From a checkpoint of a small mixture-of-experts model trained on Wikipedia.
Size: width 96, vocabulary 8725, 21.9M parameters.
Training: a variant of Muon for the experts, 3282 steps.
Below are experts of layer 7 (counted from 0) of a mixture-of-experts language model. Rows are named router (the router's row for the expert), gate (a neuron's input weights, with its number), up (a neuron's input weights, with its number) and show model dimensions 0-95. Each number is 500 + 40 x the weight over its row's rms, rounded and kept within 0 to 999. Numbers have three digits each.
Before each expert's rows: a language model's description of what the expert responds to. This comes from a sample of Wikipedia text that the model never trained on.

# expert 8
It responds to: Mid-word prose pieces. Common word starts and pieces in running prose, such as dis, inv, pro, sup, often around flowing descriptive or scientific sentences.
router:457447536460459466475536461548459533544463488541542516538537456461543449458536459458544451532547453453529542542534454542543544516543538452483467452480552453543468545468458539460537465538456540461466451458457519452544457540543540531457457543458462486543545454461462545464460540548454520465
gate1:463459522498467491520495465498457515501487440529494546539525384520530538409513522503544481543487420496485509524486441553554499485544470520527461454428484496479518418441449495441526437573542512498488525532456534557565453581510541500472513502497453430496516488511509526476468490498411429471
up1:513435500450467398494496498562532507542533524473453445462565527456474475547486501506524479548521415461437493473401516475499567542500552552534521517518512479447449485496555522559484459453447555520567515492515528418499510451481502476453584513422530554510474511476484482448531473540492501502
gate2:510463531420511478535503402532496517481537503493552477531566466371509514432531446457544426549489464503556494482530482493502461522524521482511555515528485458497475530463513481461486475490503455421512419519504562451504478460480528521494520497484484498468485512536428570504428556444499588560
up2:488515458540507427545516448535515540518509466428506469533477521427483488473468451480505451518499560545511403448476470497532458507526504526554568507484433565455472559517541501487490549445522530383485469546558469452457529495470494507512531551489483499460467513542508548429466567459500509585
gate3:547502448423505528525509549504485562540550538526509485485517516534504421480496463456551474507573471436541515449536490494487492491556500422471444476540481529517450567413516527522491439594562481497513485464459457499479448498495524509402475519482441503530436518523485511534456579540476560541
up3:535504525476498474512538566515464480459484509499463492508444477478510502485514485511439467493535470463475587583413515460550582425439468529539538500483560536614497517504529498468494452446514497542496510505517606459497517459486477450506487552513557425512456536526462442483510586492517534464
gate4:472420490490497473513543547544450516502497515492517501570505527465490516524496514488508490497492466463554488509461497575530513531493516499526489546554496475450570539471502575535525471544466516505508469488518425417506475513557561523497385514556453408521428546486400506542563574485554549519
up4:531484420500540517491479549554449543446496455520535434541590538510461510429542492524473482526528512457541518454580501499486466476514450533546506456536582497544559558489489511505547537536489485475429463475523531507599478550438471519487515486545566607532489481482497504485428513478495480456
gate5:449482461461524476538543521505488575494447505490513480512467435501456514481484448516502406524469467535565590556582509465463548537464524513583505453510459444494511473491481515507598463549538510518526503533472487491540486505495522501475449518411489554453543546415566486534461464529513558454
up5:597540509462482465546466463504521490541465506466522475522500482546493507470517491455470462439487501448548536532518529510463502616549502478522491529385510509573550465557522545513526469536442416545525488481473494512512416496433482447523517453497498532491598525515478494537412475465514491460
gate6:447503497480549451496553467472450489543505597516540541514473529464464526480567453506485466532541524553548512470523518452496551578537485521510455461575484500482495580531382543479441514558486544510499516489475526439513482466512512576484488504438439476515477488445541520475533551533570579505
up6:578475503498489540485474503527584559520494421530484470565510477455554470501422451506552480524452501448486483552473452502531477430484513452450531510419476512552534398458521451516493457460526494500509486488514528534508463577523476492484504541508499532477596525521479473619496486508537464440
gate7:482469505490491531462546491600496525467507505520530435462454506459444503444499410501530493508494539496536548538535554524475516451540500489532420513447556483473511444527403544501523471420458560483540505529522468515542508567570582497461439502497467495541570482458560538435524493526535519475
up7:533446509507545515535468527476473606523477497517571535460520522467515492566474572501481520559520482486557468482530411500583506483433398524514488481414503514492446535522554484484541523488555497463522516483461504483524504443490499521477516595486433404449481497463484544558463533525523533513
gate8:462484542454471455532534513534459490504501508587547552471507517584528462488514419496536496447473441437519536510440565546486475450568525443503461426520514538500489496551455501502494533499467581520512486468488450532522394502565489509488471495509558461517510439475459455471474497551406471456
up8:463434600529596498480497519543520462449509522529478542508475555504472486548464487525563501556526482534532511449546460588465511559498553446517492516478486458512569490573466476537554535488583499501519516534524464518482465499521410544437524501497504493559479430420527535477542520464497530553
gate9:492462467519455483486515537439454579570533518479507499473559434528528470494542476553485461500540440431455521451546435462462520508541505431532448491488451497474497548504507438457423566524458464549484459512435425447520475514469434497497498512443505558505549511454463492506442568519452525459
up9:402493508533457474566501540457531488540615533446544465447499535463515513515533504554467523580481462458472479495470522509482473547498529496562519491554424520497523557501522462469434601467478524523504476508515468504460482487427483460523484504437527508552508484450507496480400512520522473405
gate10:493481580470470522514549474548447503512397533477546472577523493399541519498550550544467490452559545521490516482528523518503435472511534472488506488440480501475463448510379568515499522553470463428453485526497482485513466482474474531526448474472484549453477462469552546469537533519415469487
up10:488439508450513490467475448487456432503479517510518457514506459507478459509520506566486520509561534463600479419495522527477540541400515481477497489515453526454478470524496497430536559422460543450485499492517493573599508402466499472536500579560501578497500504558506534513488492474460447502
gate11:475470448465509445467598446447433452540426453466522469479465492506574437511509533446454540509484466460469488543487521540471513510502514449540565436525511454539490520501408503493532483502503494478508490503508436485532499515478578440529533526499523556538463475458455512427540588583511462519
up11:535534471462465511457434468526507565488483548523467472489442500550461483470556523499542500490519467416438483502527484479521555520553474569514492530473464492458522465497534473474478562451439490458444480581402451504509506450477505568527453461499522428539587528500544487472469576484550578504
gate12:522489495492445543518555503430513546535551450491495477499493471491537486498489465520464485530525519467541468470515431466544486625408505452540449484447532456549521612486499506477508441546457462474468497486521601527564485529504533488532500517502484470496619424521486547474503500510457480496
up12:528555525470493544457576522488513478447451468497475488467583512462503495499576526440490466439539488477466501500524471467530458462515501523386471480513509503423524491420504417524505593509449543547498497523435529509477490508484467546440562470481514417441545487508499483538418544522500537532
gate13:463476566408475584494509519471514545475497470533539439511416463491540550523544508465477545559507495471499514521492525462586529494524495548489432493464527508519499514501489528465580546489540534449430479497492414458505506485568497547467497471470514499591552504495511550499404532541480513589
up13:587489481526542477519508490530504496485412524498491441505552478527432505525553447592533485538468533501501452514489469554447429494548503527515530523494516541598542470539452530454456553535408421532470507508506513485489523472471529500452523557475452463548525529503463468531423559490492566554
gate14:492448497541501530452534522518484495533501509590490520548535480490551442515560503457475467507465533481538485516511450512567526405483547505513464493472483498532493570524481599421517476577533518455501543480501473565488468514544525535472414471463483608609501485510519503566492540542461487491
up14:495538487479448484574490528485490443469478499552495558461562503463490521507514491524484558483558485483486581491479465519507501422524487494459564494600510528540518474450541445480488481469458406574485505517530603531518416523492512471533466514508527507452461421434517515565439510453496446533
gate15:532427505514495542488546465503539543481568448522537525509538475468502508462493549442446447616561499492548470483491457497495473523574594442443484504506433482417498525526474522484500487540510487470499499483493525491529485552517556516527451612484545547534507473441530528586496455498450459497
up15:559547491565440527484473461478481445504521492447552585493488515499511431490613495512489377470535512445496530450585476530539533468490519525467494581516479525467591476458536462482479471530481461531536539576543532486505532529498516533464467438491507525509474443524487561515462476460504486529
gate16:470511487512478479399556448509511593546446432541532560506505498549571479443562418508538476481484476494501562492518499501490515508544486502508496445449559518573514464506487471509553482452518565472472474483461485514548568560486549623448443543530495495501512515459434509525464525522498508491
up16:464522483459576500598493545501484545470475485471540463557491494483470525598485526512490521495494491429497468542447487437554524573479557507492478484449536436462542570373500510554451545511479459450520454545454449497445480479542444554520488472546472564479511474531516473484503470496528495534
gate17:459463520493528464549468485478428524487485465532482509532576449500472504486457421527510523475602525509512453518446513524481541587496557524522446472596548432465512482497542557475568494501547528499605439450479480498503441509559549564505516537480434510464478451469514499510463533513481532526
up17:484517555450551519571570540481509491488562404550529511599582576463510531488571493507472521522464517469505490483475502536511525468503491495513490504533531528541493504418492569525511479496526465491521492549483517514486519555487532456557452527548553525523554544521505522396571519541441412498
gate18:524499473440496515479552462440432584522525517451501535592537483459508531403501438430503454491554494503568486516557476555483504467550559475444516480531526483530481530443574558526512465513469462375446498501538561519503508457495491538495488521489511501449515490503432515520448486521486554492
up18:574549518465515484586491496536511609489488564521469595506459486518477541453444519447467516530500494498491509561421515480447526516555516501487467503482475535444506519480550495550511457471520498494507514528483507525497484454507483480470505554530528572402535409480522513463559505538492626524
gate19:444432488514403392453477437516513520536441516498496543510503518414516450549496468489476466532492509470537504535475499492485501543517555509488479501558533518557475497479459490431560556582467519495533469465461502492516487544519530585509501442500448432565487595557451557491450504508500509468
up19:461452419567567498523449551481482506490472498561457578498516515447483514569523491479510465495429522469455463552509513437488532511539537532539482533457439530477545467547442505456461477504463447469547498435441450483482524504533535461484474462472455428522413539491410473443537508470532487459
gate20:461471497472475482474483558471407576447510504546512495462484516543602499486504454522541474500444505468467491546443503523585538473534618475512458505504555523493579509479466506472477513534517507468485546431483503491531475534551494553440457614478470488505502450511508527548551437513527541536
up20:456439581537434480460443528500449519509564402477527418480530467488494441509483529549584492557448485522503511386514464530468526510522505493434464511476522490534478462549500469546512501517519521553532489506482464557448498525528554485564456499576500492560537564537483491494564485532512520454
gate21:461524435558505494413552519488465521474505452499515452536536535456471484484484496430519557493452430519511548519445484581508490516451441418520510511480499456488409547514493513478510491541485530442505457496460475513444506526463534479482442484434503521496442443509468466535480563530366531454
up21:438515481531560461489549455480544473459490423472488413522493511514431503543503488494528554465548537515493570453497495499513551539536422546534455538495535449478492464418486462447528462523489539517555511475469390494501469458539519513542485503499509600509466480476491523464478527523561521608
gate22:486480508531482508501521514526492473585468512503556447493511506444513494509590423503505426499521505488449535443419486572458576559445474459525531464555540549481483545512483502435494579605538486487433486501522479515529509508524391530536463544481462504542484518527452474544443518531515494497
up22:558489499499505515508529516478473435496536503530524449488522520506505495582553411512529509444496521477509565500594527487451486546446533447502507469568500524550504501561515430525569543475610551505454486539526457444461446518505445546519445570452502497462463490512504463474438484537548561460
gate23:533519534505468455499552471431481522528403525546556539496564497384522509455484522480553523509549473518560530502506493446534501549570594543478448533457556527561457537524482500472534459508461477501545521472506518496430499586498480535465550528505444463512498418499534540517516454553499500528
up23:502464523468526498509495494529455519496471529525501458414516456470498447513502504467441572436478492557503436465471500507491551426485453471482478499635477481414520522456454559488501525487523527556435477486506524529534477406542603442513443515476521559501496507481500533494548516509519424464

# expert 60
It responds to: Word stems in data. Word beginnings like struc, inter, multi, plus digits and labels in election tables and infoboxes, like Votes, Region, Density, UTC+3.
router:454450539463461466470545456541460529549462486546540515534528451465548451458538461456540452531549451449524539542536454542541542502545540455480470453479543454537476548470458539462545459537464541462472449455459520452542454536544539532451456545455460493538550455456459546480465545552450531469
gate5:550519540492487478524568443528508503580501456554523479540520483500494521514524447491571466465610463454545530487474492566513562541495544487571425440479495497494410536479510536433554546474450508515443483543494539517459493582488459588470485510472451446475474484462461516500537545497522535483
up5:506501487506464521515426491522437459494542460517439560542502538529590525470544566532458502492440481476501496477525520508426546456513499479454510477427503469518498452554488458490520436492514456522556570530423448446540531427599472522471495556511434542503552581490495474507470445521532509521
gate6:497489493459509429596525512501496513566436446488465582559562529513490537398544430479451506539535535484480587492570494542537499502546504465442502468503524516538454481474499579467510499501481497504530484505487516497536562588524479565467494473470535488580476452480464546466431502514546500481
up6:449488475561478397457544496540542527472520434549487502525460518496514526492490463502473510505424483448486513563492521485436521424520525515439472535559522479491524553496566563429500473563455554481504527499469535430478495525504500492485537451547451612487467565541505480480500511457508396516
gate7:444489586524545546447504475468462483488500454507551468514531470487526521491547529477484512512490485481499499499492519544547584503530570553467521476543544500574492514398469480528550566517458586483470454508467539399538472487462518562460536515454415526521473500502441472438558531568510530525
up7:546496501444458485512530499494507492460480554445603573530469485492489498497471490501548455482490530504560491517527529512479433596510469471472482464586436533461543488472525492441462550485498418571427582444474495489582466522530433507502498470557493421495522526503506534513436495499565498485
gate8:499454507509519483489589521556447471490522501494442463551490517551484455460531440536511486425539437440505514494432481490459553483512491518474535543517443491541434508422451555521533552593493498452478422546489492482499489603516494583443438490501531455554502469488476551497461465502463503502
up8:520512513511505545449454474560523488509462465473505563560379486478458537430468509459515454491551472499550493516427474495526539426525517473514481515478502520448519451558526491486454529585480513491512500516476441510491549543512451546436544451393576467483498428510530509514471483473519473586
gate9:453487476510534522504492476544452501536485485498518527507627455480508464492512439460524477507508452450520525505519521497568474522527525453525500430529520492504457569484471537428504432502418535525496368498483588476572462524551512443519472532438457519512498458465503514419513504563448505497
up9:564500493509528478524468452535553455505500472475532495506487554432487541479484453484530488519491453509520477521456552471621529517507499549463507376532532467509384527504500468558564418500463513482457459538541611492499487529478546474514541458476546520525539516452544500444517512494550517496
gate10:512545510462410469482558488548513477513520504504501450523502495495513462420505517505516478443553509478584588550503518490510518473508553416572491534545506480474491564444542461523563433479565507389489511510437428446535538540536535577507451525530522521472495524533483555505519478498490546521
up10:480553505521472474459549529546567502469555517513495466436499510465498517470482557497518551451460473530483580495429508460432535482490586475536417496522495494384553550544507512556447420498542506412516444494471457547512486515479556526553469530512539501553525528524509513575540469498517514485
gate11:511500513520459472488490462518442444529410431498467599522508463498521513485554439494566451532510484454456471487466449469509568499550487498500426426514567467546518468511439553541540531532488516485422464430457487430499501569539478538469508548496470438525543500552497453489503484511459517435
up11:554486499521510516511523458506519528491577527504524455480402511573422449470531538514471552491530526533479532501476467541526516523524502487490568552515481453440447475472537505437487498485553518585497458522471453453543445477479538495534471419403546468484512436533547460530398523528506477557
gate12:410490522428544514468538467533456537468501491445471513462502500494495432469495575474503472528514473425497542496491539491498523486509523521506504414557548457568536544370525531492506501501448469534424543504492579485519517462509479565487444512450516455504535510463439477420538547489442537520
up12:561521515497498529391482496483485570470412434547497528451505464483512492526493528479466538580518464401540485458417520528469452462476532488466512508425510492528507536490524481525490506474469453453477559413463511538481468489487462537519492519486576445487509501474464436400504549486474543451
gate13:435472571495482516557507445525519603494482535541542488518535488541482477534496470489519451503552488467527581540480512533491503470531627552578478472462508510534605508451497536492495427520466540536474468496488501461536399463503462466472446477536541470501497459477540473535504470570473494465
up13:496530506445559585471478558512515527507540570477543483548445530504500554508436499471500438423550490489513500567483511434500522514494599522469500539468461436474431494446503517506485581468509482473524469521503567518530563568505457523588520554455482500497489542477564519483419526531475485541
gate14:504499539553479445543477477511490426512518492571494528505463509532504460490486471458530576460533508547469528581530469534561555399479542474462490480586490476565463501477485482455496464402461528524507502487421475506497487509540527428486463543486472486471590482491463594539522461489491559451
up14:501456484497481549485465527543567518487520466496536449505544534487558448494487517529559470568431532499528432497403494444435440455479535501545473459508479524472497502499503499454506495490572567415539491422477487557479463544470492528491450499459472535553502527531474540560405465503545470583
gate15:476486438479479482529431472482463540498477473572564505597489485422509517538554488515473463501476473488525557490500462489510559479526457463482388504419498530546426529495475454478547529492449519499557513479508520509494466427553502498457464599501445488481546547486490523465464549518483588449
up15:535479454476518465526464532525457556510530385448479492590443552418490500535484467429505521494432442520529518540482491428519612589528461494501436505494510505533492467509517553468508485560524498513557505427535471485500495438530446465494514553496529533514556505492495496548473548489470463538
gate16:511502491542474486485497508527466487524504514485522491530508506430474544485534396476532468508513471521502491515523529594484521484530577544398411489548568398461460490468446555457563517541454539499448440492479520540534442514502524530490427482491526579531480491464476489465404505499476465473
up16:533516430526505511456520512479502513538537508538474529541505533529463553510466373504429476585512500560499535529499556575454439441518500531397438519474565508508521484410450446485558560553491521504482451506502516566490480517491512505494480481469564511458511493483534472532411496491506454501
gate17:480558518473465405533491442540466492528514465504482524534540490503506504513565496492527492613510517494528527526539487563534530560523506484462497522469519507538430510639459493477419477533446474487420484436468464503496469515489549473469442492464512376535454525506464498496484522514468479555
up17:456491550506540490490546477485443484507538456491445505418488469453509457574494546532520426493430550529453571474451509506482537510506513552412502492528502557429489424499464487544453478522550473475497487489504548496496485527490532491453497479535485504425442459488514435598510402538450562508
gate18:480512526498523499599524511540575505492419454612497462514512454487596474502533441498449465454555504480491470527593495535439623529514520528490526492505474465432486548538484557456484467467520479520486466479441511432509506489532541566429522529484482455522486528484488484491487531539484502487
up18:538508499465487478454496516541472439504558501464589513559482501465503560478522530533527478511522523452473532461495491495532433563497475505485494474525478511469547469500550521550478496455389524435537513365525420533506504508514512492449520443506535423598526454494468452507526466475543567533
gate19:523532500512478511528455489555513483534493506475525495515501507533466421418511430497522543459492463473580488435478493501579511453472510462463481504496478488491501581518478487539509461640509556536392519507493453465501490541519505497472565513497418412557532459445464518540532475504476567525
up19:504518582546478569445449501508479501475513385528496570465484455512501480485456486467539422545530470408527510543490530550562487491461488528472523494522451470475565566489496520528470484518531541527429491470435486530490549427442537505492553463495589472539472558438549470525505480514508537520
gate20:515508508531479458542543504518425620469462429560460423583489466460520548510547491513463496535473554468482485500532473512499570593485475509457493493447535496444452525503467506405511518467475508476521509542528528484615470545498487479469506498517424482488501502503524555416463461516474508484
up20:422594518498536577563520497522504517417494466518500462539502569511463539505568454530501522524489465514521528586481481445468559512520507458536447431506488566516505480469519438491530488503559494494499482509474527544442533469500509530544491571452508509546484561528465570471457414458438431482
gate21:537512485555425510493492450491497521474461589551479557489498472441512435470512544482584492509489516478540489514577491534500413577548495449521505494561449513486416479488523521465520503547502456462475489499490543526560493561561508473480430488525440479493542419543519539411494539518455533547
up21:513486468502455469486477409495510522492438529524431531561553500430477491490375517492560532468457514512504489516561493528487493506508475474487461524542483533397496498570486535535484561539542449516433495595492481483488484515591486522498489512521425553493516381516505500498534497510451501536
gate22:499515502495515486589506457491537557515441519512507444529594494457464473533552472525456444505591516526585530490495487555515505539491512416565518515485507476581469529464524558515536470431527491490520549521538487476571488572520568545526503508422471450518494483478498494438464477546434445476
up22:504468471501495457474534538532487491487462457521545424442469510432504511517470508524464469513525524488507562507612535539442557510470465465453541506595502495559508487556480567540577535461432532568535500552464530487554570532485506490496490523438531574513447492528509482498520505522452571572
gate23:472466492423530516467633456556491538544457442490573483485488544495559460503458485511516435509563511487520464485435460495487524507482488436503471433582477486464473492498446504488560460522491523399473440527460417517532551533479516507469483512469554547485478477464518535505456493568491485549
up23:501461449574509470489465437465487495517471471496442555499521475533493500447468507468486458568476467501472484498549492503504497399477475477508457539455539522494485495535554481468485452568470588607478506477480556529511481472521511446473434471540453460569582500485543470461574441467505585544
gate24:531426548487432430440515504456520609536471517511541526510497469429545451521481491478565417548437537475498469541507498524467524570508534486548467470517549416490452450456505499531496485529398480510491495541505487456474461521498495538419490498494480482489486449504448464498401465469464507523
up24:543431549474474474428497499455523521493512469422555499565532441402517549538516479484486499555505509515458479492505553511445514597478517501539468488518488456440512470382547511516530496448429511550532470498502541525462485512483496489505484480496475411478427442514496498597500450443501520511
gate25:443472582455502489508446507472499519438547502473496519487469436489509476497497484505486447514489419477466522597443510572491501426544487505474509479390552491520485563484459509464426388501505565511441461504473513495514487494544583505467465451480562506458475493514523501471471582518463484534
up25:532502530512516479525511513491536535537443501466514553507526497445451485504504441509485468549427522535504546442521520510503515496451455480529386512488479467512593458458494558505497527500470466515608530540509491516455510495524463463462513591532452458593501468491544512468469442493465550625
gate26:516579518438506508517516494554515532520460557516515557570519456428546437496503475475551491601474445420533555537486470527454497559488503470511474481468551448535543553479523543485476368534515571543470507494492512531525532516501536517455441561505519502531504451505552472517458501473530528445
up26:563479465593580606462505576522516537460541625409507483572457461509541490522512515446500463563465566495477525531494490510487458512497513436498451529450491423498483462545521558512516418538513483537510513558546516498532451526519478477502520535541506527513538496523539506484499514485497517462
gate27:460464517523487494461475497534430487563517498504529440521507524482496475486541473481495563505462565485566542516533464529540494521543434470447485493456527474519512519507448541491564487549434584420521504397406584506516543583549474537492473532470512445551474531471450525458489473495497456441
up27:482484484468516547591501479466477481521442513505535418407469539544506472444456497532527435474491461511480547468475520470484499446560566478490505484517592476423563492460545474551439489512478460430477480508561446538550443478504489549455524503511496516472552504527508498441551475541501522602

# expert 32
It responds to: Foreign name syllables. Syllables inside non-English personal and place names, especially Slavic, Greek or Indian ones, such as Nik, Andr, uk, Anton, Pr.
router:458449543461462466474538458540460529547465489540541523533533456458546447460541456456543453534548455458530544544538455541541543502543540457494465452484550455543466549472457541463527466535457541462463450452458507453544450539546538535458453541455458476541546456457456550475466540551452526471
gate1:460506514474430386503523527554484501469465580499475520534505464466503477482521521437516514521523510472583588558488434497573525504519471451407563463515506507516467524462466504512502497515442439490531513464522526481503541496454470511462433506486460463469476466508492467446363501500470539555
up1:540433495493521492435468521495482479524532458533551494499537502485488541571571458499490483545498519488440437502503521493357502522494555445434542519399505441498513493520496515497542457434522509462473481521534565502496562507507550463449490524499421529537525518524490461454592472481451560537
gate2:383517546488431527435558481522468542529561443488562527567556479469514452527527513490477473464528461448479462538518433499522476515515535494518522502467503480493470468534528512529487515541585557513434489447518512482537523535516500578486479479419505474411447416517487483527496481518430441452
up2:427485479462490598566501511486505531530570437523497477556469486525511464584468418523374507441499566491430443503547494512506475514497491468539492507476481542477442466525554437548550526487541498508537489495576472500529503531502505553442514480450483452518497510493513453512511513591493441478
gate3:483470492430458435412519413519511484504474549521440490612451503485556453504502485503536471540528465498548502516541517490532512460541479464490515498442494546460547435440525497528467599500500559481405466437523557526522488496530456524471559440480522522513555475489451525528511524545501558470
up3:533532449528519521404447506497478496562501531516450479507483543504479509474541442480497424535468560490467566528525467515504578506514538492427531500580566453456546446498504494498475489489548535442478465498470401493495500551544469572492506474479525527495445459582502494462459471483590468576
gate4:486509479481522385557538468467466505513467513556628550488577517472515498522517533471498533491518517402519432510522524500493424555536509501489477475522547500452577534500462449451555457510432503517519499520473514456527498521525497564498480523510472470494494519513434536455399436499466528444
up4:485508519510513495504556496485522442477558502510471520394538564522492528550558535480513513431494475522489536491452563462518484422527533465455489502522511486536590479488482424452580445579453424521429508495518421499451501535507491491547479510479462435486458504441463502433457521491523505426
gate5:515470517514488445461479529456492518507472489523521487536505444471502479491528417495484542534538471533523488596462444480629527555516478493526488503515486460489461494377520561453576487575498559484474497511473520525553466521592553521523470497540489548494493398519441501472476472512531547507
up5:512505486404511573441500425524547471577467520537571477431514469513475501485476593524555431561439469515515444448484462506498518528575478483490491488505530500513446492576481463524520495414527463540512523508482503436439551482470522507467560561459498534505448558482452523536465480488537501477
gate6:498448582546502504483427429562460560515502450573459494541494493458574468480550489450419446505512507543486497486512481462497489527510497506529451480477528487538506496499549464512529454474445554454452457430485538486557491565544493556453553508510437473567493491476510521445509553558407539468
up6:478486473523497432516524566540514366461509501488481514605464482528421486523514529464555467514453440491473561480444547502458505501479585474456504453419525524461541516434540525482505486524577508509562463548508533479468532480534508457549561546534572508440515496503542506486512516508489538503
gate7:476415388499486502452526496515466375521440491561493544523466488418525441439538522471494514533485520520511512476570526586561478513493546491469496446547505512511468549477440558477551492469493551468486516494502570541554482475510545539510492546506545486483540485532488530482556476588477478507
up7:499592534422497483505564530491452470471538487479462483564505504564494488516454433534527439475566487550494491480485464501509529436480424487445468550497513483511464537444496510547468548500456494515518512448572507481419499533518504597520412439484477546543444500513449401489500535509470534485
gate8:530468457392471489493545463501571477604497503472501462475448507529549471488558492498526514519502447481508544538519444494514544542517476554427481416476485516555499480484493470496451458514524517437439498512498587495505541464475530498448500520448424401549472488544442480512450483509464417486
up8:460507534530461467511518529490518472504432456540590493592526525484466542539458507474493506473478562565491474501475534481505584434514571567565458486469467440456486507476496569525556519478494540503503472513430405464484463518520509545496580532530448548554488530462533515561544469492521557469
gate9:463460541537451499530567499501505550516426497513551466550549541419557508518489468505449515515550531483431525476478578513554501507536582499515493544518454510478534444494479558473493572547468502513499465433505431506518428496518569479508449523528495426481485558457495506502475551553398554497
up9:488514508469510475484520450471482470483466553511479501501536472568506440505505570457502522512466526460501621474489526508432499498575493483473441533429436493532508462496434484556511417514533452512443518508441454436468502499569555525560468482513408495561497498474569492489531441503454522573
gate10:508543531402465502516504522510493497532492500468496467459488525410552476506569458516491408474525519484476554449521456508460541533503453481493527455529509477573487516567546515459482547535534526512432491479524523506601432490468501461503410487487530405460584449497439509537541549512529461519
up10:491506485460507383475470532517482434502490507522510539469532493469480525524534445491584547481458492490476484563511436398552551456467497514454548451422473602590504574548511479495439471572505479472496496526500513474504556507499531491531476502506483479493448530387516500552496521491502503483
gate11:505424577479508537537500468481543492588476460556507520546488476513434502481480519425485559480560451492490545464468463494502608536494549506426521436454532441517508545538452543490517502563464516541539551503431422495531448495502539452532444513520415485510532521520496536522558485495469524496
up11:518479467527527558498488421493492502527425499520482531500561521524489482552454488508400515515544524491539476501551420461516464519466481468421564445499518516434393528495492488541400539518454461505485529485527408578568508429501469472510516468444447490494512558501498529498519550488503532491
gate12:465416497490504452524502518553552518515520484544565559422485505498499481524476511433421481466532524474511527453561442453517479462534551527514478467467481523538574479480459532476512451487470535504455484496443557421525477497507499539421519475496501457575472468467403496484530532576484508393
up12:486537539520483524473500541423412542484490499552541588548522483460479526550426499513498500545461520516453524478494525501555568446431505500436476494590507514528554481547496553484492512455534494414483440442472516483447432534532515536487470535522488490517504404507518473496406556506452511491
gate13:513506444402548526492569411531516521592414534497558522513507511428494486461521442480514455565527526512451543469498431512533534457508488417512490408590540494486504559450476500488454495576501472518494517482523536474528459519510535495532503534499513522550498483518446526440483460477528549464
up13:450499466514454498475458584535468454407498457524501476504608523567522523548521542520498537476460476479632517499558526506527496541518500510431477533486579504486456487530517449508577527503514480502545482529476505459491522553547439574484462518498434510491493458481569493465477547518510532567
gate14:475452580494431482492521360524497536543425524480551486540549466517468491518555427451513525439522481494520529492565466499510433494503559503521447494491552509465424552510438478436508478494446486420508473493439516468533555531496539526442482495470429491520544499486466493539487476511456459471
up14:510549507497485563563499489557469526533484474501471497547559542569531456483514501484466540486513508487458448475479493421502492475409530471498531437595538505479483512513537540462405453471530523503560499473560493464495556509519493401508564465467448481452517483491469512586412465465466456542
gate15:448460455424499498500476553478517558553526500534595481571521450539543501452448439528513490451572480493527501548519539457500529499535519486519499495496507460514510523470476495441481512473492606479506423456522537487566519502616524535396455501504507479477482553472573500467450527449516492518
up15:467519472521472496571503509513531516531515445532572483493474518535490520460514500522477548505502445581546461537444472534417573497544469510519544511548486530509480490497502590514505531484544502450479466479459533497495591549595487449470512482492510493416567533509614492495441553431520443493
gate16:546501487478508440480498414508395476480457423526523507528448502525530468446474429468477498535547540498505535480460510580521486487554579507530532517547513424533424491520471496574541473546487563413489529440470531503483508556509452483456505565500437481457486457482527530474519555483479452473
up16:524553512402507591526459582506498478505423497562443505524534486435518519543542561547486513542497494459553465486562501508575509543459532540484479496547514511498629522459534497448436476463439526440478529545502501496494492561517501500537471532528562546482487495475528455544532488458496539464
gate17:471487480546466479449492491531537540455407515502516549501432464507528487449518524481483554460554437495442531547470476550427603450522472509579489495469550518468453507525552555471451508558467534420516525484447460511535461561508492463489554541497512466558491499469530458467432556532465494454
up17:543568489527554529453525526506501464527488477501492482559499521468491535539466490518493479504460509557433461490445519489542382509528524442478508487422498477475493533511441510563604518513476476531485447538488513493448524539547533483503425521456495561512369477577430533533484511508469520558
gate18:489485470507515512500457478553529477535451458439471564491574480481508485440597480403557433570499463453478506540491530515481525430501497483453497471425514460492521509570506528421437485536530546511528496521507488436516521537530495563511510481511526515500556493507537505407395490526469566510
up18:491502559536486430456508501410452500541461524542498576504449482513528460602476492523551506432538571545531475459497450517498429499495504476570436490472458437527527486449508507553499529487539449504426482503516490533475505488545542513554544522520526477489559462458477572545479511520530391496
gate19:480469428497475494456509447579466483607411511506522540558491478540506453549499511450509441519480471545586502517483526582480499550540539490469475506488482525505533500527405449524540464493492520496494491474584582511499473496461551427485455481501535448510558538508460495460518554564477448509
up19:532474534458559463589431480569493509425444488500469383471502547523509482524499541571513470434509501481504523520488484479501564561524515505455479542433521509490491508425488540492579476516503474478475463509507480508481527522520498570489461436485526524570551542453558510519465559466583432525
gate20:525487546547462522447485518518445538499501555491542531563451449462522481453522505474487481455481505487544528533586522577549495528557485492505430490447528487549498523474439497457477513465510562490404459424540489458456547494528439493447502552374474433545538448492484489491446491506517471486
up20:499520532529490482509523551514516512528500466464493479503499555508486494527511514569473553616493473526440509499556457524476494514516562451580524494501522493464366503431540515489538528481462531525576528506537524486554479526466481494481535559465489405437526485489486442461457522460416459413
gate21:460478581530476498446534504486533495530460478528427512470494564415505444529507505553482408461564479510507509507476500510559522515464474503465549451488546439487373493476445456535528497614458497503479439498465538513537513467481502545424517528486459513490451450478499493466474444486511486427
up21:508501473475496475435508439480481511482455473465544484487468459548525476466574451526568546498459508456417481536560465500445490478554483470412513533531488471512659478498491458458459479435445519489475505533525520536501416544537516484515430398485531458482523494493503513508522517506524545519
gate22:472481482441496556412604501516571536577502470519438478489541518462526530516477475436517519531506555505513511578635475478492557583470518495486438506480469457503518562492498491455513476524467575537497486518503440499511478522509512476488455498518479562501496510495426574495474522519495515414
up22:540443491523505537572473488508519525496438530520515495501487438517485523509464538509517478464506519551453547459538501474475393507422496468491442423512500488528481563477561536546549592501569489456626482472476426517551476482539516501510504515499529474506450447494503469603511504559495454513
gate23:427501531479446458477480518583499513555442512501574509472492478442555490533505415478504481540472493493439497542493512534499548513585512526473567480497483540498467484546499556453590397556422475483513574512533490482505497552473477468482468554491511466509476461488477487507434404533433501505
up23:494465522481440462525549458556538459538578463602535534473537443487568480518571548523460521547504528540542455530456514433483487514541516534381635545457483475500462482487513467479450555531480466477497485487463506520514503496529456451475512551526495485467470531529462506513505507498525493578